Experts of a small language model.
Size: 14 layers, width 128, vocabulary 16384, 42M parameters.
Experts: 128 squared ReLU neurons an expert, 2 picks a token, a softmax router.
Training: a variant of SOAP for the experts, 588M tokens, 4693 steps.
Below are experts of layer 11 (counted from 0) of a mixture-of-experts language model. Rows are named up (a neuron's input weights, with its number) and show model dimensions 0-127. Each number is 128 + 24 x the weight over its row's rms, rounded and kept within 0 to 255.
Before each expert's rows: a language model's description of what the expert responds to. This comes from a sample of Wikipedia text that the model never trained on.

# expert 63
What it handles: Prepositions like in, at, on, from opening time or place phrases, especially chart and review sentences about music, plus table cell pipes.
up1 [133  88 131 132 141 169 118 132 137 105 119 137 106 119 134 161 142 122 112 146 154 138 132  89 158 110 118 122 131 127 126  96 153 164 126 109 152 156 153 121 109 100 120  96 157 140  73 135 111 103 149 148 128 156 100 161 145 138 138 135 106 121  93 140 141 135 115 105 118 179  84 139 183 116 134 140 142 175 120 131 129 117 110 117 171 187  93 139 129 148 129 112 154 151 127  89 126  91  97 124 131 104 123 157 143 120 153 162 124 138 118 130 165 121  96 164 139 108 135 147 152 172 106 184  93 100  84 171]

# expert 30
What it handles: Letter or digit pieces in parenthesized country codes and acronyms in sports tables, e.g. CAN, NOR, ISR, year digits.
up0 [154 132  99  98 114 134 114 137 129 143 135 102 141 103 174 118  98 164 111 120 100 128 162 145 142 149 129 155 129 125 121  99 134 148 137 136  96 144 158 124 188 149 114 105 101 161 103 137 176 154 125  89 122  75 128 124 146 142 139 153  93 112 156 127 117 124 148 113 106  81 137 128  95 158 143  82 137 192 125 156 145 137 143 109 136 146 131 123 159 148  87 107 149 108 164 154 144 130 126 130 136 163 115 129 127 116 140  89 107 112 123 115 132 151 129 139 181 149 116  99 130 116 104  96 114 122 212 136]

# expert 7
What it handles: Mostly "the" after prepositions like at, in, of, introducing named events or places in sports text, such as "at the 2011 World", "Women's".
up0 [129 150 165 132  98 120 137 128 104 147 149  99  92 117 136 138 144 140 111 126 110 119 159 126 139 132 140 143 117 137 108  67 122 142  94 163 110 157 127 152 150 185 128 123 113 164 102 118 125 163 125 143 145  61  96 126 147 123 136 139  97 119 138 121 137 151  90 113 134  88 180 136 106 118 150  88 124 180 124 141 127 157 114 147 152 165 118 136 131 140  90  81 124  97 132 150 124 132 100 138 148 166 144 122 111 109 127 113  79 171 145 118 105 145 137 163 173 131 127 100 150 103 119  95 111  85 148  97]

# expert 17
What it handles: Commas and decimal points inside numbers and coordinates, like 19,525 or 36.99; also currency signs, dashes and clause-openers such as Despite, Although.
up0 [154  94 148 121 135 122 121 101 160 153 163 199 127 104 137 154 122 128 144 127 141 143 133 129 146 131 103 187 126 121  80 118 170 119 121 148 107 171 139 138 119 143 125 158 111 123 130  90 135  96 170 105 136 130 114 121 159 127 109 117 136 134 128 142 102 147 136 130 105 118 181 157 125  74 145  81 177 157  97 154  91 145 127 130 114 117 137 132 133 159 123  86 145  91 142 110 124 157 132 123 154 143 159 135 119  87 143 109 100 139 118 138 140 117 115 109 185 156 127 123 131 105 128  51 116 123 135 128]

# expert 6
What it handles: Capitalized header and label words in discography, chart and taxonomy tables, e.g. Peak, No, Gold, Albums, Species, Personnel.
up0 [127 126 148 107 131 134 137 133 159 128 162 126  91  96 169 121  97 171 108  94 130 134 123 104 143 122 165 135 104 140  35  97  87 135 145 102 102 163 139 111 142 180 112 109 115 151  83  81 129 137 148 134 100  86 123 138 143 141 128 157 114 121 136 114 159 137 119  93 122 125 156 173 103 128 127 127 129 155 111 120 120 169 107 107 140 129 110  99 149 123 105  88 110 110 159 132 116 105  97 118 136 149 101 108  96 143 145  86  85 138 151 111  97 129 115 148 138 176 124 104 139 133 138 102 109 121 147 141]

# expert 33
What it handles: Line-ending pipes of table header rows, plain line breaks after list items and headings, and opening quote marks.
up0 [165 126 100 127 115 146 135 158 114 125 143 113 121  94 113 130 131 162 141 118 100 153 140  73 138 128 142 152 100 178  83 105 111 173 128 142  99 168 106 114 120 151  76  87  91 104 104 139 120 136 166 109 171  76  98 118 168 176 143 132 132 132 122 159 109 127 137 149 149 101 156 131 114 137 161 129 115 148  92 114 145 163 102 165 151 148 127 146 103 127  93 156  96  98 110  86 124 101 121 158 130 131 156 172 111 103 137 119 125 129 112 114 114 123 124 166 150 119 107 131 137 138 141  98 164 110 140 144]

# expert 19
What it handles: Prefix pieces starting compound words, such as inter, pre, post, non, mid, often before a hyphen, as in "Pre-fight" and "interdisciplinary".
up0 [220 151 148 123 124 132 149 120 153 126 143 129  97 128 170 109  92 160 119 142 118 127 182 122 151 139 162 168  97 160 123 113 143 147 116 146  82 134 110 116 113 162  98 134 116 138  68 103 124 138 131 147 136 121 108 109 150 153 121 154 125 145 113 136 161 168 106 113 134 133 130 152 108 112 103 104 136 122  98 138  90 156 136 128 134 130 118 161 183  97  79 132 149 101 155 114 132 137 121 146 153 149 126 132 146  83 130 108 124 123 111 119 155 128 164 184 147 178 128 116 128 103 106 108 147 111 116 131]

# expert 56
What it handles: Sh, sh, V and v word pieces in names and words (Shorts, onshore, Matsushita), and film or album terms like played, chronology.
up1 [ 87 122 150 130 112 181  83 145  89  91 141 125 125 153 162 140  79 143 148 102 123 123 113 161 134 140 143 109  84 134 119  86 101  85 168 104 106  86 128  95 118 128 117 140  93 126  42 163  95 153 133 116 111 128 118 151 160 111 155 102 150 131 140 124 139 134 119 146 138 165  79 123 151 116 128 153 131 141 104  98 165 115 137 125 128  92  99 123 128 147 131 148 120 107  80 154 129 110 138 128 129 140 134 142 145 139 101 109 121 110 113 151 131 115 116  94 161  94 123 122 121  97 104 119 131  95 161 147]

# expert 12
What it handles: Modal verbs, infinitive to and not, plus the word after them, e.g. could do, hoping to join, should not.
up0 [161 148 127 120 145 138 122 111 145 140 158 155 120  95 116 120 121 158  81 118 110  92 167  97 153 130 107 168 116 140  57  79 121 149 131 142 123 181 119 125 129 173 107 135 129 186 116 121 132 119 145 123 179  95 161 121 141 127 144 122 109 124 136 143 160 126 113 130 109 125 150 131  66 126 157  81 123 170 108 124  87 169 114 160 125 178 112 115 124 133  92 119 150  93 124 113 129 137 131 103 126 142 128 130  87  95  99 126 104 141  97 110 133 120 148 141 177 135 108 103 132 116 135 126 143 126 134 161]

# expert 18
What it handles: Forms of be and become after subjects or relative pronouns, e.g. it was, is an extension, were maintained, became.
up0 [137 169 103 131 128 149 140 168 137 130 131 143  95 136 140 114 132 165 117 126  98 117 129 165 112 158 138 133 112 156  86 106 136 116 154 120  54 161 122 130 185 157 144  74 130 159  90 113 130 151 146 131 146  99 132 121 136  99 127 138 117 121 146 155 120 126 155 132 107  97 169 146  99 131 150  82 156 129 144 129 134 163 134 115 162 142 113 139 166 106  72 139 133 123 152 142 134 128 161 175 128 144 111 108 128 136 120  78 107 117 108 125 112 129 118 133 180 137 109  84 100 118 125  67 151 146 123 148]

# expert 16
What it handles: The last digit of a year or number after a prefix like 201, 198, 186, especially in dates and office terms: 201-0, 198-9.
up0 [170 126 164  97 108 150 167 154 143 193 151 137 126 140 117 106 119 165 145 115 128 114 160 122 138 132 144 150  99 120  53 119 129 106 165  97 148 159 109 128 106 147  98 149 142 134 134 101 155 127 106 158 106 120 147 117 189 134 110 125 106 109 139 139 148 167 160 117 148 118 133 154 111 121 134 121 144 168 103 138 112 189 119 106 147 124 114 136 142 123  99  98 152  94 156 149 129 160 131 116 134 136 115 138  90 125 132 108  86 188 115 150 173 111 110 123 167 124 134 130 129 108 129 131 107 104 102 160]

# expert 11
What it handles: Verbs "was", "were", "is", "been" right after It or a subject, typically "It was described" in species stubs; also "At" starting names.
up0 [161 146 123 135 126 151 112 139 149 202 128 147 113  96 144 129 117 143  91 124 132  94 123 121 161 148 122 184 130 128  96 127 124 140 119 133 123 163  83 114 148 149  95  75 125 161 100  76 131 121 137 116 163  61 134 110 182 124 138 149  94 130 115 153 130 183 111 165 124 110 165 150 128 139 157 120 129 165 107 120 123 156 102 140 129 129  78 161 130 126  91 105 144 123 132 136 113 139  99 120 115 156  88 107 106 138 116 109  97 127 116 116 135 144 143 117 150 132  81  96 137 133 130  98 155 136 134 134]

# expert 59
What it handles: First pipe of table headers after section headings in music discographies and chart lists, plus words like Billboard, box office, Title.
up0 [162 103 124 120 121 177 139 107 161 157 135 159 137 142 161 122 143  90 133 151 141 126 173 135 137 112 132 144  65 179  99 107  97 138 127 152 109 144 147 128 160 207  98 129 161 137  86 126 109 119 143 108 151  80 132  77 107 163 148  92 103 146 128 107 132 118 101 129 123 128 179 118  97 114 158 106 152 130  88 115 131 143 129 131 144 132  96 126 141 146 123 118 127 147 122 113 133 176 116 125 109 146 107 149 146 113 134 126 118 163 118 105 133 154 110 129 162 123 140  93 123 109  89  82 143 118 154 136]

# expert 28
What it handles: Opening stem pieces of verbs and derived words that await endings like -ed, -ing, -ates: encourages, interprets, explained, discharged, recognized.
up1 [127  69 143 160  96 148 114  83 130 147 124 125 137 153 110 133 156 124 115 134 129  96 181 115 144 112 144  81  86 132 135 119 127 187 111 108 120  85 119  83 171 175 136 122 129 125 105 146 163 111 121 140 127 145 121 136 155 115 121 146 110 124 110 156 140 147 128 102 141 184  93 148 130 140 155 114 126  84 112 135 144 107 121 149 105 134  93 117 134 161 103 156 143 133 117 123 149 112  98 124 169 148 149 162 142 100 162 179 134 104 135 122 144 164 113 141 173 100 134 133 151 121  97 160  89 109 114 143]

# expert 24
What it handles: Of, and, on inside names of ministries, departments, committees and book titles, e.g. Ministry of Social Welfare, Committee on Justice.
up0 [157 129 153 131 137 119 144 137 140 130 135 125 103  84 137 166 155 143  76 121 107 119 155 118 141 142 137 135 101 112 105  63 108 108 125 139 104 144 134 125 135 187  89 124 122 198 109  99 125 104 108 131  92  98 119 126 136 142 159 137 109 117 170 155 133 124 121  96 118  97 149 133  74 118 144 108 130 173 122 126 126 179 128 117 152 161 114 107 173 131 109 119 151 112 147 157 137 148 106 127 135 153 138 117  85 153  97  79 134 128  93 140 127 148 141 140 160 127  93  78 128 110 126  95 112  99 124 109]

# expert 31
What it handles: Relative pronouns and subject pronouns, plus the words after them, before a verb, such as which, that, who, It, They, "This results".
up0 [175 139 179 108 136 161 138 113 130 175 145 144 130  88 189 119 129 127 123 139 144 125 134 109 137 129 100 133 137 160  60 101 123 127 157 148  98 187 166 117 131 128 119 144 136 137 122 113 110 114 124 128 116 119 120 121 144 138 161 138 104 138 157 129 111 143 121 130 118 108 165 149  94 158 124  65 132 132  81 137 125 177 150 128 149 156 117 165 150 142 108  90 129 103 156 149 167 145 110 126 134 176 139 136 119 137 104 121  99 143 105  84 141 109 118 125 152 148 132  94  80 134 132  88 139 129 146 162]

# expert 54
What it handles: The or first word pieces of place and team names, in geographic or locational prose, e.g. Gozo, Goole, Grand Rapids, part of.
up0 [179 112 115 104 132 144  97 131 102 135 120 129 116  71 138 126 116 140 114 160 134 147 147  98 118 127 165 149 132 160  82  81 120 146 136 110  76 166 105 170 148 150 116 116  93 118  64 106 121 158 152 105 166 121 112 129 136 153 162 148 136  96 143 121 191 137 128 149  97 107 127 126 120 110 149 102 145 152 134 134 126 169 112 175 123 169  91 158 168 119 112  76 119 110 148 157 137 138 124 129 129 128 120  99 109  82 101 142 125 120 136 110 128 157 161  95 144 128 116 117 129 114 149 118 105 121 125 145]

# expert 26
What it handles: Paragraph breaks, table row ends and == heading markers, e.g. a break before a new article title or ==See also==.
up0 [180 123 147 111 130 135 159 141 121 163 161 134 142 129 164 134 100 141 115 131 111 136 122  79 145 126 108 152 106 109  97  99  99 127 170 129  98 123 101 124 134 145 116  79 167 170 106 142 118 118 154 148 126  54 162 117 171 123 138 126 143 142 137 131 129 134 146  99 130 132 183 156 110 100 109 128 106  94  91 126 136 200 131 141 141 138 103 120 160 146  71 118 134 105  95 106 104 151 135 116 116 156 116 121 106 129 112 135  77 133 101 112 137 133 111 170 156 147 114  85 125 132 128 101 132 124 140 122]

# expert 50
What it handles: First pieces of words split into several tokens, like sub, met, App, Or, Trans, as in Oracle, meter, Submission, Appeals.
up0 [155 113 156 118 136 138 134 116 146 122 139 143  80 102 142  99 128 161 134 116 122 154 163 117 167 137 146 159 116 131  60 109 127 150 136 127 104 141 119  99 157 163  83 114 121 150 119 132 133 103 119 129 107  86 130 127 148 130 130 146  90 119 121 131 148 163 129 138 159 112 162 129  61 134 130  96 101 167  73 105 126 187 147 125 138 128 117 156 159 107  83 117 172 138 134  81 112 121 113 126 158 123 135 115 117 103 134 105  86 175 106 150 134 138 133 147 160 127 128 104 134 106 119 101 182 130 142 115]

# expert 60
What it handles: Pipes separating table cells in results or census tables, plus S or -s word pieces such as Seeds, single-sided, reproduction.
up5 [123 158  90 116 124 184 121  95 146 100 119 130 143  88 154 132 123 130  90  97 136 122 122  92  97 106 134 124 114  90 158 105 148 129 140 114 127 143 163 107 129 112 133 114 162  88 157 124 160 133 139 141 159  94 171 185 126 166 112 109 132 131 161 144 136 133 128 116 138 119 104 137  80 133 113 111  82 126 137  90 129 110 148 120 118 120 138 154 125 140 114 162 122  79 155 188 109 178 123 127 133 121 174 193 117 116 126 144 147 115 136  89 151 145 122 173 139 165 112 135 139  94 138 138 138 108 127 130]

# expert 46
What it handles: Auxiliary have/has/had and adverbial particles or prepositions like up, over, along, out, than, mostly following a subject in narrative.
up0 [148 144 127 107 138 135 157 102 147 139 170 120  93 110 166 123 133 140  71 119 120 129 130 122 141 128 110 145 106 109  88 113 108 142 154 112  93 174 124 158 156 134  98 102 133 159 134 116 124 131 125 150 147 101 126  85 162 128 109 142 100 131 109 147 120 133 153 149 133 162 129 164  88  82 158 120 139 104 111 122 148 162 133 116 148 136  96 125 161 138  71  97 133 138 147 172 123 152 152 127 150  97  99 134  81  79 106 120  97 159 134 127 116 136 145 142 166 121 112  98  85  94 143  67 105 104 135 142]

# expert 4
What it handles: Mid-word or post-hyphen consonant-cluster pieces like -t, -b, st, sc, St that begin a new stem: half-timber, foot-steps, fairy-telling.
up1 [130 126 118 159 107 125 145 125 125  87 147 139 130 138 151 178 150 107 114 130 132 131 152 124 135 166 103  75  95 144 115 118 136 127 110 119  87  97 154 124 102 141 139 174 185 128  93 124  94 119 166 109 149 118 122 156 140 150  80 158 133 136 116 154 119 131 146 157 147 158  92 118 137 113 128  81 145 160  99 126 121  91 108 116 130 121  79 119 115 143 137 139 148 103 139 148 161  93 133 134 197 106 133 121 155 136 141 151 107  91 150 152 121 135 140  95 171 118 122 140 164  80 130 158 167 107 108 148]

# expert 29
What it handles: Prepositions like for, under, as, over, in, often sentence-initial For/As, plus the "for" piece inside words like unforgettable.
up1 [121  94 153 163 138 184 106  75 143 106 144 130 127 120 104 131 141 124 142 122  99 149 143 106 159 142 118 110  84 173 121 170 100 150 110  99  99 128 141 121 120 166 174 155 136 129  90 132 151 106 123 102 171 122 164 146 134 163 182 118 123 147 115 127 137 131 134  92 135 149  86  95 153 129 157 112 156  98  97 124 132 120 125 115 132  90 108 120 142 158 115 148 175 140 129 181 104 125 100 150 156 126 125 104 149 124 182 157 117 101 115 139 159 103  95 121 144 109 117  94 129 117 128 155 125 135  94 129]

# expert 58
What it handles: Word-final pieces completing nouns, often plurals like -ies, -ions, -ences, -ers, right before a comma or period: difficulties, lagoons, areas.
up0 [165 164 142 115 146 136 151 141 133 132 168  95 132  84 167 126 141 157 139 116 112  80 189 110 160 117 119 151 118 144  81  86 131 133  98 150 122 161 119 125 165 157 117 123 145 151 133  88 125 145 111 118 128  74 112 115 153 133 150 135  94 107 138 152 140 135 144 107 131 104 131 129  88 133 141  83 172 183 106 153 119 151 123 126 140 171  96 140 143 120 112 131 132 131 161 159 119 137 109 137 143 178 160 143 105 125  96 117 109 134 128  96 119 143 131 127 143 129 115 109 157  77 137  74 146  99 136 115]

# expert 45
What it handles: Spaces and en dashes right before years or season ranges, as in May 2020, 2009–10, in 1855, decade lists.
up5 [ 92 144 107 151 139 124 113 105 140 139 139 112  90 146 141 137  88 126 147 164 128 135 144 128 109 136 116 141 112 128 154 101 150 114 140 124  96 134 126 149 111 114 111 108 187 103 172 129 121 141 121 144 176 148 145 126 130 127 110 121 140 133 111 136  99 129 129 134 114 127  71 119 134 154  85 122  88 140 172  77 149 133 127 144 138 148 159 125 161 141 172 156 136  67 126 123 121 108 115 147 156 145  71 174 145 116 140 139 198 131  72 122 158 132 121 164 138 143 137 123 155  91  90 140 134  88 140 145]